Experts of a small language model.
Experts: 96 experts in each of 16 layers, 64 GeGLU neurons an expert, a sigmoid router.
Training: a variant of SOAP for the experts, 3534 steps.
Below are experts of layer 7 (counted from 0) of a mixture-of-experts language model. Rows are named router (the router's row for the expert), gate (a neuron's input weights, with its number), up (a neuron's input weights, with its number) and show model dimensions 0-255. Each number is 500 + 50 x the weight over its row's rms, rounded and kept within 0 to 999. Numbers have three digits each.
Before each expert's rows: a language model's description of what the expert responds to. This comes from a sample of Wikipedia text that the model never trained on.

# expert 39
What it handles: Section and infobox headers
router:546501478652450496504511477546578552489501507488576554452461422550516525528580486468522572515511468484520463533421497564569432470524483518573480484462524470465481471505442438513371436453493562512518390490417503487523534586522458587476452429475601495599452460457427610570560472534501549424500520522441473516446499518469568407509411447518467455478491504564475520524458487513512502568466518503573534505522547566631478483532483445498505461523484543495504456536664487536519490540505542402556519526449514419479618527592547514440498558523443523487494560434467393509565518523406613511501520602508444503483580480496475495512514395533621509527474512474427458483486489502534462441566405598594486540477518543468550570469421519577414534468521469438508510494562524483530535475540488
gate0:500497485469485531423463492467492506465516491496566478452508553522544476435619551463650536510514449484552541623457538461501502619474471523510435484590503538528407463492477370461496471485515495466476453488454483453413493468534468604405412499494588438502551488473398530567510543477517514541580537491420503463510409472542552559506487567512519570408509420470528578482520522499507466476476422617609557503511613469455473501511575591433556477540491559504450456553485520518489473541507456582580502474403497552540494511517459525473407489466397524591474497470421426555499439568548467528425530493461450591489482511452550556450492446524518432532604448456448570559511572527505490443447390480529536508419476484560508456611514543474458537529520442511501456455561486485531471509419470
up0:477542479427524489426516489485502454479493508415576460441421533395498474444549542437559570432522345524474548588441563524446496606498487496509523393537526529567465509504460463416473499428506450494415441545372421478422509570484562567494429437413509450558539491486515440533479589537449484489495601493440465513549481484529380561507497555581505498429480427493476508509521558532493567524431444515541537522567566477532454525463605559517548494498409553599557388516413497436508483541459441573532570484425442620551482495511423417485486530523419517554499473475436491498445477544545488524504406493512485532471459489460514493437471509437498440519519491444427522461510520517546512434483418411514600511463578514536492496550506514511463566520541527432469469492524459495477494556402403

# expert 48
What it handles: Taxonomic author citations
router:525487410554452448493576476418574487537478436512520490457498516507404489591452422463620472522470564477467449483478398572516508576534447565530501423497490487508465485535466483542450440475425531500588473597508534446524505482446441466518530515461480563548452459476488625545501622505446511521508571449524573443558520458506577410489530486498466585409544467556479498441502540556500539521478435456504495497431433530470422520438454528488510472527382633537483473628552478558533428446580523459554481500499534543528512489593526450495531638510463524456542541497498545512518496465512653556540555477517395519473533482429557549507456455536511527451553458542439491580592566519470469412559529470552458530462484551486572598491414463454434454528474474490509569452502530552448546440539549
gate0:454486459500527452492520456531555503497521462495555521418537482498446514522457517514530516471499578463495532500438478558519566406499515495544410510509540462488579421400456528537429507435546519460507578524525414475575550499538497424572517497489452592561454430470422383504383550549555487471418482478459534467469557409587565444488502568482477488379427423470508498444409470501636561576588400505460505531511566500468485411514547488498556468445391524521538582560413477503392490438579450449566502445625560573484509457563480534557476481529491493609530467549484480442493552508464528435529455450473554464568539495476523505586508435452533549493491426518521508455526557559580564497585479459510540512518528518439446489541520495500486447442472344473498513524471524555408531506475473
up0:590458577489578510416419565438499565498562479444438521493495478490494424496623540485512493449546512537530498557522503476370571457558679405535449466529475510478488500561495511441499454507438577578542428483492475455500468507486434472482491541575608490472529540478536570576527416429529478585542533474565449519475461513498530533440514483479488553522448467534462501482509466542322443432538539460465503543438459426441513626493498494506509565543570444476586422542418482464542478497370494499469546497512452496459474513530456483435571450516610436463454535594490582511473572534498511483466563483511474460433474561526444488460512533494545539516494535502565522516503556467359437486436569519542485519599520436515529491424505495456469553511467551462461562540542590489550486546418458

# expert 21
What it handles: Mid-word name syllables
router:534528481542493524474470438488510516518519596554419560384484495534510518601513517494525433580494464418508486497414507469574560610578483525575490544489503480399485465476431523503487442442455536479531457548380575438474485542494493500511523434529518409465470513417539505519557500487465452506544497481435545529379497551517518489498488437466491549495515495443495538487516532582483486451471534466508481535457476541518437517466525570475490568544485547444537441593522541489523415456532417469430519504523571594536570549611487457534446498521478546519609477416471486489553517517567584416445455539402427512441561555469546527519467434520496504542590544416468490519622611623554502464500501546545484510527449497500477463492491509465388456559574494414528423389530652615533538455495506
gate0:469547493613527459554448493488449403501567539515550493520524518558460364509482545473535491372499522500451506544530502427608477462548490550495514542575415464480511491436527555474388569461489471518496528415465577516540533497520485487515554499557641563493375558529498459456464502540471583536500526465498530430453534429430530492502519510437483499404493538426476510520596512567506592561467513507477401565516525461512537501562486520491480647579455492483454495469507487509426487459520545529516504460527484501466493559606509481570367511531471446524493508430508598500522416533484544483421457494443567480475545501511483464521448503488416572554456484414510422628460518570556419489603494523525509528599486654468487515473578515355448485438497501479526500448482498544480492522491535
up0:468567445596544509524456564435472481499558542576498496493415496609416425496509489523519530386463564514453486528531425452559459531547409501550581510577481527543460487434550534508378577494464481526429549505488524473497493511621521444485583501533567500473431495499494414444407461509445563489522512497507409382475551519505520539500582480466515428467449489532516457514530490567452480586451491532476453527546477605518487428602484522564497581453435527526440501373467465503504475435541451600509521478590519532503512443545498512514487541508481476460506526429462559473511479518479504556446489528421560371545452510539560505566504451531455562525429481441485551585462505533494458481566449577540451527551459569423427440548534549402383525390545533503557535392503527486480474508498602

# expert 20
What it handles: Hyphens and line starts
router:467597494499492492500502395525494499470538470617485454444454461507546485577520424451533486527448554516581518412439484602475534491519502552541508472539429502439519478470500474485437423392513487441444510523452515500511525486414480499551545396407471439545452481502439553521559480523450518504561509472500552508487568536407549441423579480393396584492567450517554518528515516561503574511482423498610523426469398475624439503469489519490464555449532457504475467537510484517522486391550478492576478469477463542508555480519459547515423539462511494466574491491459539459531463506552559430533488588535493529512535539447423541556484411474510434465492514517461553445559553583450486453489407620602404601422490513491536493415464579524539465534453506397442469389500478548590505406470512
gate0:544554455536468489548536523444469465530589481480333520461369480492494462510438429486511611489490567458511483436492554491466411528564543457475498508432494536484437545456520422466511574554463539637469467440472419473461617483477540486500478441452529441541481438496483542486472521532473430439602569516518457498543518584478598547500538540480456477483468476501468473434520523543473467573350398517462514506502445485502465419470539530496458529589407437505490503470493521447472556462562454482555499473531443418395540497498603448476432530480533525511529539532585473462618492547481527498444461352432566488471459463483444545471445484503504426554520529544526516515585522521497483472489356529558481435432485530579559607547535500458512496566591516497467446483465474484559502542431546
up0:516462610463529527518401537502565542475482527497538485490498514498546549520488536424529429526453535467518591557474580511520507480511407485504496525471513455504532464600555500569596450489431424414557485565476536530497498431437510484484493579498430461541515538544538441507540492455501457447475465444474485442497441441548456526462445421559559512553600457500582563603501412499564457398623591463491456565552554552517584588585490475507470522417557567488503539458443433492465550412547526539408420473499574513551493503585494494555532505483526516517547467476478580649510607457537431546535571594591415500637475589527509463515578499517515588444542524493459483446500484552509498533459509502475508520495588455467465453480539385536459511513469493531509547544439467496443469480590495

# expert 62
What it handles: Opening parentheses after names
router:515526512521419417509497389565475600441516485520488569425477503556459454556464461426581431474469540471598550439436459566486479520543492481545490506551429582520476453561445498534428420337419435441474485523443583462421553538507395588498556469504473518550411421486548590509526541548463510498508435510488559496430562543461518427363464473458463557496544529548434551481540507465490501547500472447560574480424511506503432534453501521438495568565439513537481500599538449517500457429528510480542547456536521511521596441562503479427508640431487532425556510543506494538516473454583605474568528594498464533428539452454488559524526472524486486508506475484497550558557540528433472365522524522547515536456479502454533531501501567474372512488457545543528518471538592486514504418502504
gate0:503603497501432564558506552493498458419544548483674539507514534560516494516492502483496526505377430474515505444575461390521484479411506579459504537615475461499408486534449486496426506433442534488461447465552533521486453481514511382534468451470451504419468494451507504522497576558390522525511465588378521653473459506562508490486486533494540529457483492439443516521575585467488519493443517490478443544551573539533472374520584495480533637513523515465462437411583424450494438512519484561523526508458514467467505549561488486583462482465555566490482443530500509482468479448463465557514522536423524559434528515554399470506427477533454418520491574457464405521482537416529525497635524538541509451565446596545521441542477529459515600574525475531522564466470535505489426463476503
up0:580445524485618514502560440498447480554446471527502447561506544478518502508438493499473491455547534522482464502417530508538462541452520520550465466513485546436690556499585532473531496601492502463484536567480439492489482510563516538449445529535468433514592495609453459457495508459588521516524520493514629463501574495448510522423477508441478468478609409473514336535392393582559535488516520482576576534497461441481521493492560645526479442468570599499571507525501546489410470501554456413502489482503556598470514496455540588502491476463477517522398548498506532472455565491572438539509502526592504390563545528567564554517551519534557615452550419547474556510558533517524436487479472601455531473484569472514457564537463520494502442510499498471467491510532541490544608554514478

# expert 36
What it handles: Line and list breaks
router:506522452599455517492520445552451533479565476503576539514463404558473532477501444432595482476436446473562573432465472541549493532462417546505534446486532511457518520495441442513411409408521524483521420644477503475579560587507408558583497510413551556540471464443491641497583519435444514492505493476439496521481499514435518462468543499498396472456553552480487554490489442531460594531494499478503521483550421534618443487470480486419545436533453512497440455515555521486602399458500492399457462486423539549478624509521450498483437556483537545461514505445467573494511509512409599509568552584550486543503560503468423530504494399531465465539463513475459477447537466535517424414526419563588447563422541541472554534526461583504464464486457433465456484585498510549505576423479526
gate1:452447458506586528537695464439547540513454456514547629500544426549545491604518500511479514473441402545554523516481472552485566533464379423490470501469558454496409556515488527375476502530422431574597530560429477543539489553512535508507544441433660545515502556500457474444533527481490529449597489495514547580477482545555488472491482493457491562498500508524543515402446464454530437462448477561430487490521587499550467547571485472413526501468553623493545521569571516570450471495538485474500584496532477446559515446432497536569497536478507542516525514515551449451500512413510477576563618504503510547557544548555526425491479516511552406475498538481402540444459537552439538520519460498490452481516469483602468453480501473468445472420495476439473613491449450549622502476505472
up1:416577373517500477566524494450559513531519530539531590486541560587482431454493553552429427528382464468578494379505527528442546474479442486545525561443528584467493565458546464499545481520433502509535660536450533495421448537416549558503476435420550532512576515489456517481589404389450521498492552505484521448542564425484496563518525495531477550484562488473400417522477443579539516535431484552490481541478445487455447536468605532494590563438562470531531504472464491540501495463446485581580439491459420466523479474516553474583567443487508559532502531468545508481510537387479500450552469553437593449560549508493506459506485561502617428528472494572490475501453586501538396551551470540476517433461427561567505452398471548482453462588496452536502439462445483548511513434488486

# expert 4
What it handles: Determiners and ordinals
router:543529524521487449472585497501476563502424567444422424411522475651435495533463437448504468546460454534571515467470440523530547535575451436530523435531411569462449535489484441557510487355469471561534487567470500498485500515454474560564495527549514485583524444479476570549468566534496496433519481471456482536495511558374485440414515489593391466470548525540488578519470394498553611521507470472485542552475412468607421516410490504459517506479542496584517480515491500562505453447503548510529510581492558521451573455502530473458497483512478491525502542458521532522519510491401497546496422523496487508454486431421440536483516470509444537534514494365494600547610584526508440518479475633577509491483409496434504526437469622378542528527460439467484482364546551558493478501510478
gate0:470496466426509505498526457475525492525521408463496488527425424522428513491524420571455549514497555520503443660480549600461488490478433402484531492502457507496476509425458492471521536400464487535492480468530455600456528526533464469437484469528403568464529521525536547516528488572514508427584498516454511536463492488433500554429452494601571453549561496509519496509605517542495528478535454558495518509492477420494427395375561545505546527528516446552484562474442474514469344503572472603497500432595482521453551515543582338446526432500596442491538518507515488515546539488452553526411481578466414432545533512452520471506488516412435421417517542499502480501500484513514416533531460448464543499549439473592500445532506460526532595535487341543560453501560470527542417505598475
up0:492571485546435496564439493607511537474521527500457504446445458536588501514527436610516560585578465536504462459526516531475536527482421536520535522490520516521558473422537488554527381446544601469534487467503518539504505527492490549589450470546533414457500582543568441506402451448496427497443591556584512503523390611520493514448441420439489488433541477488437421495522507449499501468559575497460511494475430487410511639462560441491489476457528436537491491507549508416463578466481457465504445549450477607383426547531472494489467550683406498522496533438537463495491462597606490432455395524500492528431480539417456509472479487516541459522501516478444470514463521524540525543498470487580581566533517558412481529562489504543522504518501529567517621497483508511465503525382453

# expert 14
What it handles: Punctuation separators
router:515586505489557456437511463540452461451507473555501455392478433567550443519458526531567506585470552506515474393465421550471437476554560532559439472530459609465469445507531481471437461372457441482519458506454541511435396597460462474492518465452497479532470489514559569599542491484530567555476511511529512529450535588441655417431521466436436582509575499491546551510485454569491524496402472487523605489522457481551409432456492535498524495566473484490471533541603423494523464433541514446510419469526538526455531549476461549447514526461523534418532483505487518448605515451502536473564543541476406501449469475416494494521523396464521521585527540490493546550549500560401471432544438615534490500473442539475544575426502536559435491575451437507565530400576525526518478387492453
gate1:517545553445560597495534461489522464477486483522423491548521502376498510501410522506465527531551562532521481559565535433470437472452436504541569514539435487544519442458443461491552416352420447495479560554458505574562515496525467522454559502400547511466427485518487550538458519439587460531507587619483528477589530481553527512545494530525487561518475576508525587555569519509530492424558461524435556582487539477546552537560451550414583544505548581540441509614572457409482436448487436442418493495438490590453472573487512530451536538446455520533493411567466536535553550380455519525529495525541468478480424488469462456464493502445504491468509491536555532593465594532512469578529463493429368503520475595489489495462555475531451536537515404419551492413601526516548473474598506
up1:465504505550477443470451555513500543505625572506539438530604468531449525430582426515497536486385521501522555448467517527514559532574529495461507419532505502491409526510559516514505520547542554456514497464634491416479523516489549480542409528521517522518511565475397459504511519516494494464525423477490462457445552440492521462449452410402579502449474454492456491411508536549480537540490488383561501483465528508447498470439551487516448466493563485402498587417542498546554466439523536605618549497559463396525537449531500494436541500501497428476481572400542497404592469527597541517483599505458511464437563549456564522455536442535462483565500483452437460324503420448460458478522550483574573530474537466514575489532493520439659508496459535524507488513367449486510525477462492

# expert 15
What it handles: Time expressions
router:437512486561430523488462496546515503518632453527519537436469490519567444500534469469560463545504577489634489385477548501550485539482462523546411493503429511504503484524586515431434478431408558479553457492428572476494465579439507512605512485500443506526524427498551533499504483492535420577535430481455516510452576532478502376483445467488418537452561473489493525515432539547550563505387489477514503512479440492541444507407442552505480549527415502515501529556543514478551477490527421507505516473461518485500488452510580464526471508414502522577568519485431540391512543436532630396429429498427448503418582443433500576509538438549550502563491495448524421424626484483550449463461482570563437437469472493494531571543420535477399455504419515441562501449523550541596613470538490
gate0:467608499508475508518494506529592488509495528446513501516484507566553544492531461391459525465511569492478543593545456463409569609449513512470454431496394598516468539506606541530514458546461524498441483519514399473491526515456508505505439501577507503528502484509520507523459506493446392483465587498602496532521481498502442487402568545534446557578434460556522503524521506493504447565475382519445383416439432517367488550376553519493501490629564474464499419478428505455492596501403461488484529482592488494477478527530516470495522453562529440528470501421412549487421516428474463455486484451553411551446434542507531496523464463468605483519528516432498509457486447539478395471480484384486488423451461456508531604448439511485496362492539477488486432537410526496435546594484501
up0:404603492563549530517539586521507432452504468519529567523526473473574526464522536468371461448567575480578440610437606479479548525568458573513533556580461526510461608402517551486476448515512566472515577435590487507441503521461482552496565520516535495576502544459475427478496492476490455369461507480625485526424552521501574501458444554420571530489508564603389494426514632523514465494560466538412463443464542530464554557415478431522519497506502414507537499517549545490554478509545454518462507494492478516503499553491508448491488477548482482499504477548505458510514467489414470490494550424484463551502524494433514460401458476491537563567369537528463519512552428517467555510479561459501498533515549540528619610493503490534498509540510519432399526532447490607576516537645557

# expert 51
What it handles: Prepositions after roles
router:553512540558495466424482466531479505418509546494476500379462476594452504536495471491527464563449528593611559449475524474539546525547486509538469502576465463443421523561601467572484423457410554429489505515470466509481441489527495601558606495486457439526504389544432486545522454611493512454505442427435536470525572556453549432406458486478450595530555487516469519541519470563441496507415529442548521478529385448496378520452532479484498540488462505623480553521540517586550488473556550455560464430558505514523532524623472479508457556507475454493552573491506502495594496496467510454500489532501457554547551473423434523488607457571588457526492523509484577570529546441464556465460557619517477530437414484381529442418469491469478492544461445459497512479539510581493558400427495
gate0:507565452529461500484549572577485568472522530593540550422473487454490453561516470598561471465545514490504598584550509468494483430476509539505464596511477562514538529469408483419529504587424576459476441403474498482583443487422438499521483492472490551500502440462578468482485461480477521411442535475529509347558455458504503400428532533474543493540387501567604501515489530519522487544484562561431530471513572511509544509483456490553499464463479448527504587475490498481476507456552506574385482545539466539446516421464366479554488493522488470522505462423558478564430535516501468480458535501504446526393374612421669458609501578495470535435541493575510536490486488540550440517500536550591475512396474566407535502525475516531473503500417459471487500551524525533459603457541490
up0:455456443533487505424514496475581597549527521488557549386552498557498423605523523563538423463606439468527457580483537542496455489599515475453496514575395536466463584524512582512498504486419534469528499491469505510565469525546469475477507522561475469481512507510472516442474501527487575455489567493507523521565557482517478547522534560520506486479418457558578499534438542587484511472491544512476626518421440467535475553521451559417460474494525383516504497503554577567481566427594453515533504441492507516568443525424472457469489533450549446533532488500544487569612551521546286535496569469483409569468511475481529405501550463498384496475511516457371489514467484494498571541499406576462527501442471448445465502520410475487569599410485442460460508475617517500575517442539509

# expert 6
What it handles: Accented and foreign pieces
router:552514476504525531497481502499534452536446431510434525459453504537541559517562502534501508571501495527541462451386467560580520552604505468494458429605504432461437473485491458508479414457408481510504524551534534437507501571517437520547524405477475537578435475496547511454598518492508518491528562485532564494403532459456568501494470486533492533415553444497458627461494500531545593506411520431516463551511510551532414560477537587484537548536438572546508484562547493580533485431564515431476503489476569539455618434552384435441408601497540489474474589501501468509552430475412515471514565456456467484406581430483530515498484425539550513565575461390526567522549555578461482452497451439511480495403564548421542460460425469580419509459462435484485457475583583559505545409542531
gate0:561512457405514543522456521469515484474558431449444530600480477487510538664550546518406519569553592426523499529436359586551514473491570516526487465404505483573486531503546498433461479548508546512648481541521500517523531526475470404532543500628499548490542530464555451506540489481429474536598496485450523481505409496473556462468568508502423498472491489503522547531477481418542530495534460446523468458468548591538536571451472551506465504556515498514483531517444493491453457485463572500599495560401444627453405498517460595513390533543541507555447443564568480466528450550520456547537507486432467488495562462532477497458552441457511513482465475613491458500439536512393529486474467597504513528528505424417529411515481497504488376375519447502414531525504568441503438426444473
up0:474483539545529511491569459517503536540524590540558441399563510541485465394481566404552525478427436539543522432556614374516509524524456514496443537516469467487494455416505504542504553516489461457390549468421615533475504376519495601493545517432515511518481468538475517498469466466507549484430482603618540555533536480623437572536449537492538467493565471506473437506587464583462515522486481508451577483480458435396472451578512444498503519453444485437483435511525443525486525522507443447454503432486533376538555519510539388474619497479454518455521546471502566554511494465517464494514540487513543482498504512458490478567518517471526497490530596369517589478574529447549454586517560407467434547484493588589454554521541511438546610603491535516536488414549465490499578515541508

# expert 3
What it handles: Infobox units and separators
router:475491507592417477487519468450546497464612458429527570488490499593496499501485468454496511549435515463590459420392507556574475578518477569524497407474427504521407464479500505537386399467447571493556492468479506529491499581477422577480517393456499535513483405475459542470565518492478480502485493563477579467415500476480526442475478481525472489400626506509439549474413445496466498550515509444474491457468443541533392445514517520484537502510495510519496412492625495491478470508475485468531501484441459543524569377530503484441496494511490563526533557468454453483516501503440646516506521578531498503462627421508436546541509422525636554519537491430464510468526487493540435390559442575622425479496453522437526534491440516531382502430463470537505465511478610514563558446584492
gate1:436633607518457566531451468433512469476499591535492519499536508517635486415543456505533486531498569483533474520534550568585393485498511507514471437478515501545462544477512570604505487519500429471518503503560518516537522479530576503569477497548457571485500521485502539490484529525494498550490450533434499566519436579469502442545438460536584508563574480488578482502602461521517463472605554482459530489626562356548560378497544536511524444595503431486456440527581397518389447483495562510481472484511524458484555467566415441472444577548455475408499462523505527529392514488504509451440521461515437477472493418496470452426432494422526578465563531560485515460498452505497568497478614446574525445582485529519550528480412536581510544406511444557597464515503576507522523557568446
up1:496552483488564492488540537459580514439484477542525535403498485496511442439533449447549496431519566494571432456550544478579431606420546464569470533389595508584502593444507508540565544430482544509519510478477501541482512507546540535491413412654474537506484498508404460496503540482471477439479519397442473567536509550573556620639569475527529585418523489490426529529541498534559486386482453471525443465481543481475502550493442526487507503560541439483459495581548435529436496489512495503456486530581417429519519522488517475594515490521376531479595468452446531522477514512467546511463559458492481537481421534476493473415490501492485511406588476558461527426530441536585495463578571436527441471536536431491530536430501443582493471597451574473481560545570446377552477504547506

# expert 33
What it handles: Charts and election tables
router:446498450594468509458593543509455501478507512495489510493474415565462441530439485423499504547497604472515500499440449485550538554518468548512511527561463429436516529494548472544443436413479510508479450533380441472421452532562467515607568457490418540582497436521517589557521481513564518435456455430445520473498499469518573526473461496420473573420496358489499511489493468487545535432460470389521482445425485485550476517425507554491511593481501516498541470515563493606525538427587498394579409539478521432444667474569470456509521482416466583499458510517465452478592541480519566556477471567516541501499494454406414511424512492550529513463634597391466554525551569541480465523505522585569526557441517541529514536431423504511474549502556541566508544478538530564498496531563544
gate1:391509518514499500433546541499446518447556537594462404507477466520571416458494474524562459545446487602521492485508482641518571507479549470413538549564536411495467630536494379468539462483538492557531575544416442532520490536603533474520493575487604438574552469522463525531544453575460536572486452538476494391521544501542522537473407510462527624533474396485435538531497424502483576482519577504496438538482509528424451457526513559518593554491545567508538420544583571478537504492452450497510394492577486500552387521509561547566473550548464455499469477475443502513617554481510489525480512523462517485582467464433500508498524391459581549519561588448453504504503572532511514543516620518561498565516546504501415534477431521569489504561471531513490551519530522444470452530591540
up1:548493508512436465520430446478562478545491563426522575445504579473393541576525502483447495428557494449524523492520545398503489476500467511589520459395504562467498357419502575532472589533502469478484433482540592446507462405360431472476453347522451525457392525493550488520477559426520488520509496470497473539444481434460562478492582456581503349447486527515532525417551603503499448504447400480481531481545439517579526565462434462550414481552453464546442529480469446469492498542526582534441593511416512558476650441457499463452481458480542531468539504510499475524454431577517523539516454507576482535461537569548543499514442530500494469479454422570611495472505439485520457480456454488442506449500450489509535472537582453451471497409534510521486507426479485483511567497467413

# expert 24
What it handles: Foreign name pieces
router:496549540587503480468501440479541583545565511587493560489460519577452560552491453487552426516479490463504526469404566560491543514546576503439513525536478488440550514580417483499434461412460429489515526490488585489437516511443361500589502497473511531494466438407427552538467486540526462471522430479515557463424573515511544412480553512475508591530613471559547542449503549509492515477509403465534428559448470562472453521451469578450528563597415596446526418634502492519542504417540530455460497486518587561506501492608501481464428533525543478540503604441479532492577564526566571466479549545472457551484495505477496477522607431457475554539543510401480536526603585560507520464537540537479450492450501482406539516464529452479412528498508464499497490458518649621438485440495519
gate0:508614455514528499511574470514544508550493535522439517469526466488508431492521506520523488416577573497525523425417531477587472416420553515462487537697491510483428444555550489527450592547627458469501602475465521507551544467493464491522489407412513540515480432554534638410436472604485491520513354490527478527482486494488514557544568471545449486476588545530489529541553504637543514371505459452549474497615435472499531518532441553380587503543513404570497494613474533507458567490510522541532510471495514529423587471550546492484473447536534462484501504467485458463511466472550414545601577474383434471481498508466426472547519525425510494470520447553503521425503580508493500548484485448440513484498461519509469571438519549525531487579460516525468483479446486515461542566471525
up0:479535464480410475557417494525556472478524493431569473514521501485531633590534458459500475506579474496490523507478578566534486504574493470506480430620569490516511490590587519456446449599525519449556512527470411463481497535433549503415442444454484488480490457475441568413458527470565446525580408486553476497498504368555542534543402545496484444513466495521511512460433488446536571534570453510537518508444558463527446468570522370543592443563478503513527566528507601392523445589477484550468564469536510395467562523462496595506495447491455459487564424521480500470529562520607496505530459591514494504413474543501494513461498618477517509470550492510509539502480549526458463520469529485445462472464538399446506509366544594599622419489508449444602508532466472526496492566494454

# expert 8
What it handles: Prepositions after verbs
router:439540589551506493491515474549493505439574484503510566440472514489478515546457498425548501599510591543529528425460574437478550464529525489491499490558430589446502439496485478522473450495386535518556432558480520427430515542478505544618609406528501431575514463494522536527555543500493485570438392491462491457552544492423603422479477461445378575545540469509443531479471476525489522520486447420527441545531438515555428502491546519498533600551461558497538429572603485572549552488473431465554525501482474515535558481578546525518457526450501460522561567431512443479567561489566553449551486522436504489504599525375553513482567468547580498535469517462596483486580518482539551521527522614554452515432463486498533502439466450449466452516427567438650467542563494563569517481391509
gate0:522523589469478517483502514516613438480528405443511464502520576519406555539488485497590556486466494437495429436413557489504484511458455509482531468525470493481542445506541484417562487627515539552526473392469571426579410436538485440542443424453524560596497517472455491446458555470454468497556566547477551575488498576548491473470544463598504501492555500501531466473457368486472575472445514535503466429467485435524471499496490550494536572551504510531431423451548489499452493595484530506522463566513626529595486561446413463472484425507540491571546474494447434395506510464514476538417412526474499511461442471452442515514570556629516453447495517583456483457500428525542443411508415513410563431566491526486519435509614543548441578521463519444526444504509429537539541472371485
up0:518584446497553547587505505484587466508466522517485510514446508559475499567532484463494508515508388592457442441521448559443536538529384493446514592508548410506488532584529520483617607574430477532427520488420603554430419407564472499419505486554492600489526530494579456503485483532547473522511465522421471542489538420550448504476477498591520497476484473544518514497560479471536481468435591508528477473552533468460590459483539508472409553564586569495427609454546484560586445530522447536469516512603571475426457502500396468461495533584532534410493470519479510549514493478550543481383541608510484607477572447542560569511526505491493543489584516466507460533422502510510514529518509463535447434546469522426503452457490584420481482441521403467526534602518449576525393472499531

# expert 12
What it handles: Geographic prepositions and places
router:564563475528483474486500518509475523438554556519518549489446465526466517528541479479560455553478530553534507416492414465475555549547497465528489450602408525467456443517443511390492421467466483539549431470419530497484506517535469487501515447512511477535454477418477632543515517475475426469435459446442500521502448548447507424426421574486423612506520518558410559454451551521565531485471522388519533515514464486626481553459475485489513601480449494608553437510528358556476554471504506519570483531421528487536544501501470451450560571498510563457548499493332514507507525574481524381384519527453458536529480518349416495558558536452530466530480582439482504486526509469536512423540486619594446563467536498483508533497512430483438546461438612466535565490553526575537522498551475
gate0:459550508486441476454478444521464534494593614509479478557461554474524500448493581482524434438435533486469369496440486544557493524512440559462411451528491542450486509467516610444583497506483488466490467522505456506529584347448546592480523478454498442472553557514509543524409518531451508486467549462469518462484529477560636459485475512618460581587523605539469517483483626489488540482562515609462419461430483539503480565440545603581473487527516470568556489445521440524580500498457464448567524484467565545516553452490484559439543550605557597459551475524474497509549500505533483446504585494480510482412496461492480491475480574489592582561554559530462487534401503497513490420522372484515529585476535474497600555510531520422504453553543511506531470548514408552460380530473528
up0:472438550484572527495509588492494503504565518538554555400541466478552478504543508497447546525537450535555515543504499427511398493490425504636503524491471495538421433443485435590499487510521561579581587434487348534511536461585513390498482426484510544481493496419497535587598491522624478525436529470567445542543581493546472475484506534462515379486494464439542500472404431549440555447478420470589634566577496524494581500441502566510503502424442557397450490548492500556567514488489516548443531446507428504460547596500472473485496553498517441481505533504453527547507486511535507471487474561530488505433587576483479507426394506594507466454535524567479477584540463521607499550413538569483448481532555477575434456409504515473489541482522465552577571527487501470493444575507455

# expert 44
What it handles: Non-Latin script pieces
router:458558513524443470459474468520513500489548518520490570454428424522509520549573469458569439578516517498510512475312498556502493553495426513529529443538391569469533481528507438569406430480384493456514464481450540496500443521517448497472479526437413584580508429499469534540467495540507516444505478463515564491502516466428611467485446486454506525542547447501560565454540469525449483476485450384528549434536445487538494489446508537429521579553500509482498489559501446568543539464586501540530550517454466485465484489528545454499399485425490437428553626476476543461579489510413553413527547430400453517471522467440501494446536455414541510593472517394574553519591476614469464384474581538484500446430567472470554490409530518488459463435450397523554475434525635507482481536521532
gate0:408493426449609486505601581523520502499470498467444476446450467473481552454560486488533413442628503549451523561481496427447570449492618615513604559532499438470546535530517459496483532474563506449465512408464572428430482490445459401567526514550608564434467523523475504528447502421451518525577455530495509575529477529473480581435570465526558479441566437525563550513514539513456512469519489390479517576387482494452489525502571553495520452482540495535488566398524514517465496521485543535489544445451492465547454549461531508558562496538417472525538509453501482561568450545520560387613533405440475519449485487515512526482510407524445557484549535514547517470553362478533540522465471440460572553498592486548515418514494541541451582432498407403491547522572478561559468502521462
up0:555496449540399500419455459485486502521499485537498398521504405508570440482465513574494541489475462475525461503488510500508368437506513402427542444462510434463440427478423647461516519449431431556597529550459411447618581513464567570478440522413550463492489503543492428487477487581548528443496554444492590530549540494435493465513483423542464473484462510609463583516440548493571468450541533558520445469514538504526445492482479507425513499512440521510556540494542441434516489572442495429579461545481551493531504490608369513441538527485547519492503525441547579459519585596457419501499552587499502575529501593559386504519447490519529422526517480550443538530501524494464458464481440488404435537527409468510431495451535459534550427545538553595514511518576537397496494555523525